config = dict(
    d_shared_expert=64,
    init_std_o=0.0433,
    max_seq_len=512,
    max_steps=7721,
)
Below are experts of layer 9 (counted from 0) of a mixture-of-experts language model. Rows are named router (the router's row for the expert), gate (a neuron's input weights, with its number), up (a neuron's input weights, with its number) and show model dimensions 0-63. Each number is 128 + 32 x the weight over its row's rms, rounded and kept within 0 to 255. Numbers have three digits each.
After each expert's rows: "comes after" lists some tokens at least twice as common just before its tokens as in all text. This comes from a sample of Wikipedia text that the model never trained on. Tokens count by the router's weight.

# expert 4
router:115081109139137156107058155132145117103151148123148094093137126101157188137175145148118092089112115097143077085110118119173186206166113137195109134147159127102123120114136117104104118170085179
gate0:097212157084101080126101157090105118176152129129123102117134135109091102142102143063132107137142173119083130148137064159116145143127154098170125028140109115107094090158137118087069113158117086
up0:100100053177221125105064099067144174126150176109155090155092118148159145110146092122146120104117100175137121150111138122197118049155137129130125107112183131150103104159133138141114145108119077
comes after: "(", "in ", ", ", "–", "In ", "| "

# expert 61
router:112121132033156124122138171158153098105115095175120091131112195068152116135144141121100113082157121149127172150160107110195137115149119129056125143126092153109120120130124126149105131088168119
gate0:119104125143199097095118154167141125130141105167144155141184147167150139069080112108150143206126099145120096151158126185068119163165096082124150094047135164173119083147161182138187168170144185
up0:156108112117119145108151136154091121073172113066102108143138119107142140183131083107094163105097104121093127118174087100193089145058141178085144111141131142115130134107160093111064102161157101
comes after: ".", "\n", "==", "\n\n", "|", "==="

# expert 63
router:110151079163104118132116173082156104151112067174124158147065121157055130183167099148124127159198080095077106153115063064127153111059058177162165152151185087130156136147144085141049142137126134
gate0:149124149137151160145062089121167166108138128140094166134157153090153096146154131174166136146112159146086089121131141188124164104141175043157174100119110116156110117103138128150094107237114127
up0:137175179071117153120083165121132127088151100162166176077065148056152145155080147106144130142168125149136119114132130165142115091183098111149175143178152135149135148061183143201147093185140111
comes after: "| ", ",", ".", "(", "; ", ": "

# expert 6
router:154130137075094114075185144169116085201158119134168132150188151109137160151121134104115200158118153157088147175100180137124137104143129108093114188150135122137118087149109083092076140133117111
gate0:151083086077049188109135145094149082094117160153138098110139139125156130146091189180149129103149157105104131169131160166116139136163123125080095142090115201101157124069131149125105180078102081
up0:109108133141172120160096129130189174134151083150094130137090120133100124081181128119113135132131136103169153112161103109139153122091100110126081124169181108134079164130147140086189140126119163
comes after: "\n", "|", ") ", "\" ", "by", "MF "

# expert 43
router:157092140127120090142131171119118099081112123166141091153158129041139121133107138101199071121148145154147142132136123129136163119099148107101128154156140151133151084084098122178145126112045166
gate0:110126185107076102134141140107093143132128154163152122126118142110093135150155101076125132162123097100139100131125151188160133079119140123058131116139104136202101133123122211171120120135138172
up0:109141173120171152106185099102190155102115131176107175097176126179137179085148146110151098137144094134148169092153148161154144169113123139111142095135195108091132073140115082078197138122136144
comes after: "was ", "is ", ", ", "as ", "be ", "were "

# expert 19
router:148145114155135143088083118142126079155147147142105170153115139143146155156151118087106113132114165113116095158163122164160078171143158120146151140191183150116112088156112089104090182107097119
gate0:115133103088100158112116103135152155143109123118133138117131067155156128051156080122128123086136141111164107147150120152134127135155139090118161186144149184126094130087094149186093127119135194
up0:136106172157142116123209165166092121132157094097097146179097111138130107111102137156137089098122188092149072105145082173138166072119097101090115105144159151176189157142125166132101155146155154
comes after: "\n", "0 ", " ", ") ", "1 ", "3 "

# expert 45
router:120124136095195109164116167094156166072171100140111091108090134145105167130079131134105192177143096056094128135129158134117149156192131137080166188129175121128115142142136100129106105118132120
gate0:124107130142142102182131169108121124153159076093143140116125108204135137172169114130160209129153165123196160058122087176087100139126104076105133095050142083138179105133125082080127036138182089
up0:055122097078121108131105129107120135227073177116119106096144141150179156126068113135105129192187089079126095131119117067126148140198132090132136152195126133145137098141174083137119120145119147
comes after: " ", "\n", ") ", "% ", "0 ", "Votes "

# expert 62
router:117140094101104154126114133166118097127154135128114087112196108153168139180162183148096157113130085134067111158194024133153090176137108137139198139161153127079105114091080124136130055160143142
gate0:153095171056151096139139147100082152115135121125108114159141176121126143092150136119080157172155176133072093141142032124152142097055142121127131159106163143149126151122172137133127174121114120
up0:085120138156142134094139085089140118086163109160164116112166156138164160219153151062134153184147182102098097192105135094147159112097142135109124131133140143090107137143109137195089094099110136
comes after: "of ", "in ", "the ", "for ", "during ", "201"

# expert 12
router:124113046145140175139096162140162117082123180125160134103079151163138096140141153167129100094127132096118111104145107129123138131103157134140119096136082111112081092128146172100172120100100115
gate0:094126187111095110125133166134085162112203136129181109124103154098123142107153132110114204125149097063186157155122130159114158169062143141103133183101195113123132112103122118147152142169102076
up0:124166158117118175156132166131129096090139151113096159123095128105152094160186174127118117142119048071167134088152178123121151130124104120171116107101190077070107102116117117082131082126139165
comes after: "the ", "a ", "s ", "The ", "his ", "an "

# expert 13
router:100102104075125126101146120149209084120130171109140143061155144124143143180100124110142139139150136131117174136172057152093082149208160115140121122097096135139130120140112173098072093104138122
gate0:152092129146092075054074155119204145151134155128089096148067085059164124140107151107184161144154178142166078150149170139094221115119129094112180140117151091128116165160162125131150133118117176
up0:080125141135171111155159167211135132115160134157124099068123123102110128157106177133120148111079118113118130187148168159114105079126131127165107093112063169162137078067159148148139082154095116
comes after: "of ", ". ", ", ", "is ", "as ", "'"

# expert 2
router:124081081153100008144164100157126168136180142103110073086118097114154136104168124123127172127129136110206103069173097123147138177122172120131130132101092123098141116107164100137151078129150097
gate0:082201143125122132077117172107127128109202097157076124135083127152131103146155170157149155099163083178122094108100190155140116107110205137131128092101111139077164136125126126117108084147160161
up0:139114135136145136114135150173107142131114200152151104120143150048099110113149133119126145140105098080186183192199166112103097152120116089110077164133131140179094096121166167062132139083143111
comes after: "- ", "of ", ", ", ": ", "in ", "the "

# expert 52
router:110203150124129172076124105159112057169188081096121108130135139113184206106110186108151186133140078159114184113130107114143148086160147121090089142097155114131120113143121118131031154135105143
gate0:101182109139104112168142149150130135158138174094221131176184135144169169070148087145145154122119100138122171077205060112113143173118127116072106132126073145096104115137096138124072108102201156
up0:161080133111164112119148081106137156069142148127116189121074129074108090190127073172082074084132152160140091095114186178142199085129133153140153175144163124131196128163151171127152094148076103
comes after: "| ", "|", "\n", ".", "\n\n", "==="

# expert 8
router:139123097137193094191193109099110139120104122118102145120084110132089107123022115077144120056045122160112144108182124163101108119166138125172135213107082186105117086129102131154122130128099143
gate0:082133135113121082142111094117148181173152106151145181164110154151141110109156122151147132103095125095101109177139194133145155069112157156072084132161116154207069134070092147110097126180106135
up0:162127102142173160117149132047087161109104140091173117084109035157113136149113113133128143123115106107135141156117120113181128139117084172107131118111140028127145205205137102125149117113164117
comes after: "the ", "of ", "'", "The ", "National ", "United "

# expert 48
router:164154217131141095126245159142152129177112127116097098111094134138124141085161101166155159109143115108119136131101090173099125135129111103159132094128164125132160122068110152148128132119178144
gate0:120123119115140119123189080120097147133145112099142117101148133101108148163082141110184100110068174128144123089169130119160153178126151168084095137115110133140138078074185167084169100133116101
up0:122153133113162084134120102161200109128100121164141134184139120114095103170150104174155108097148073097112089116049093086108107113110107117127101073148150141119141157204097107199136137093125084
comes after: "| ", "- ", ": ", "-", "/ ", "two "

# expert 20
router:131140174093135173170115098099151088154133202096163180087124167193098100127103112157149147118093141170108166133048152075134131111092082133143134151109095121162146144133108111128136141159131154
gate0:093117101133139106121178081132099147163127116129040114119162123108104095142143148150073115125105113112160109103165133136174102191147149024114119118118154105098133065136175112114174087202102092
up0:098097109141166127129136150137096140171146122128100090132197164116122114083144106115116081141122165096180045075074073180193084157111171082114157095128110136115093089080178131141110067122097122
comes after: ". ", ", ", "The ", "that ", "where ", "which "

# expert 10
router:118106116109158119233185106102112172171092095157123117120154118101165099148093105110160131136128106166107128169176109169086122103150165126166166168125128161129117076131121151163158128154169183
gate0:059194119122153128089118145094140143077083093135096125110136091117156093113071139100089148172176097106162118098087209103109145118148150110133138116083192143154074091080102131094092167166164141
up0:101128109136147084079148095140134177126161136111165124161174130096077096109087165081145151139150160046127135157121154107124145150138037174134122126179155118140169128164140153084208129083122143
comes after: "the ", "in ", "a ", "of ", "-", "'"

# expert 0
router:099105102122133158161060114141102090169138119158146109168140120055151162134096103103102116095128152179073109122142083150093114064139060155163102140159108174113141162184119127143147068102118180
gate0:116074087099191093145177146114157137081143097106124138197107067157126146110168130118111180121167123168128139175171097088144094140172108148122132167106102089102096167127053069132123101172118156
up0:088134152129086064098188123158110150145126128123198125132185118176107064113139100173142145083064102089123111111166123158126168126184137132152188114113083093133149148111162144121160042157166118
comes after: "the ", "a ", "of ", "\"", "(", "at "

# expert 5
router:103116111124125125131118192096126134125162173126099208164123160121143097114064118103151118151086168181117138106081120191110103151141158119129046159123205114144133147128128112117116184151092122
gate0:113117093145142145147088147166113101152070161140156105123167123112185143123122166095142105153146140145109111096115081135188169127113119168157112068164053140153111136172169099128115136085105077
up0:058105131110171087075094170139084128108092056134098159097092092094119134148119135117125104122156110107143141106121101121155126143146085111170137086086162127104107141135117117171101068152114141
comes after: "|", ")", ".", "\n\n", "==", ";"

# expert 31
router:172151157112163173115151089117142118157179061122126117120125113093166154161121161130142169183121115151141163130081134124060119148086087130122126138107120185117093128135139134092124179191142179
gate0:163090147138142139196130145104157094151085145074146079131084099062078135178162166083107115157122143119143140147145175176145096132114111114184169117123158122103169092108161085080137121136156107
up0:143085090107093101147132117143162123135143137103114085139165129126151138121074173122150102145126105101108127166149151155125107125191135147137176088078231149168136192080077155187136142044129108
comes after: "| ", "–", ".", "|", ":", "201"

# expert 18
router:112117100162108086147152181127048091144096122158127144147122134139133159116099074120131100143155071117146120142108134093112121142137115121150124139133164078146157119108173089158104098111138122
gate0:165153114123109099114114110169222112132148222099148131166092143122131139113153125154142109130093148140077095126117136097117155124085130169103165128206134104092097163150104141133100081116101147
up0:094099154141172046114134134147099146135088106181101144112193181159110104130142080153123155178140096178107113103130161127150187150125138185119121119193131119159154126071149151052125152137128198
comes after: "\n", "- ", ": ", "(", "N ", "°"

# expert 49
router:136097121161165152182139121107156182095125093182108064097183154103158100113096170044100162144139107169094148183191080175128140149113165122115155159128125168137137081079070181087129194150144146
gate0:148077142162132127133163152111087127046146137182146141166134145086090127088127121083070146087165138108073143118136123177099116093131165133143136160089122189141134130129084146051162048103141148
up0:166074086120100143109112180103137135125131160142131100145098179122123118097100103120204170075153209134098167125133129121133082109116160132154155080094156152119211097098063155079108145158118124
comes after: "to ", "of ", "in ", "for ", "'", "from "

# expert 16
router:100162171158183117102116137127125089141157125103118150164183136178135130146104074149105144153127076136098106189120145108169098160146096182133082115197167181115116134137099081179109181173152121
gate0:131102157151103184085151162143156073063133155154136152187072095187114084150147100114133131174117117180109133095071116111130137069104118121134124096161188122142154116139130150100087121140137141
up0:159132118137148090124130162089115184126127092147098136134151186097114111105143199142112153109137107170138072140112186134108126188120138071166093142153143128099197114082138126135131149161187136
comes after: "| ", "0 ", ",", "; ", "1 ", "2 "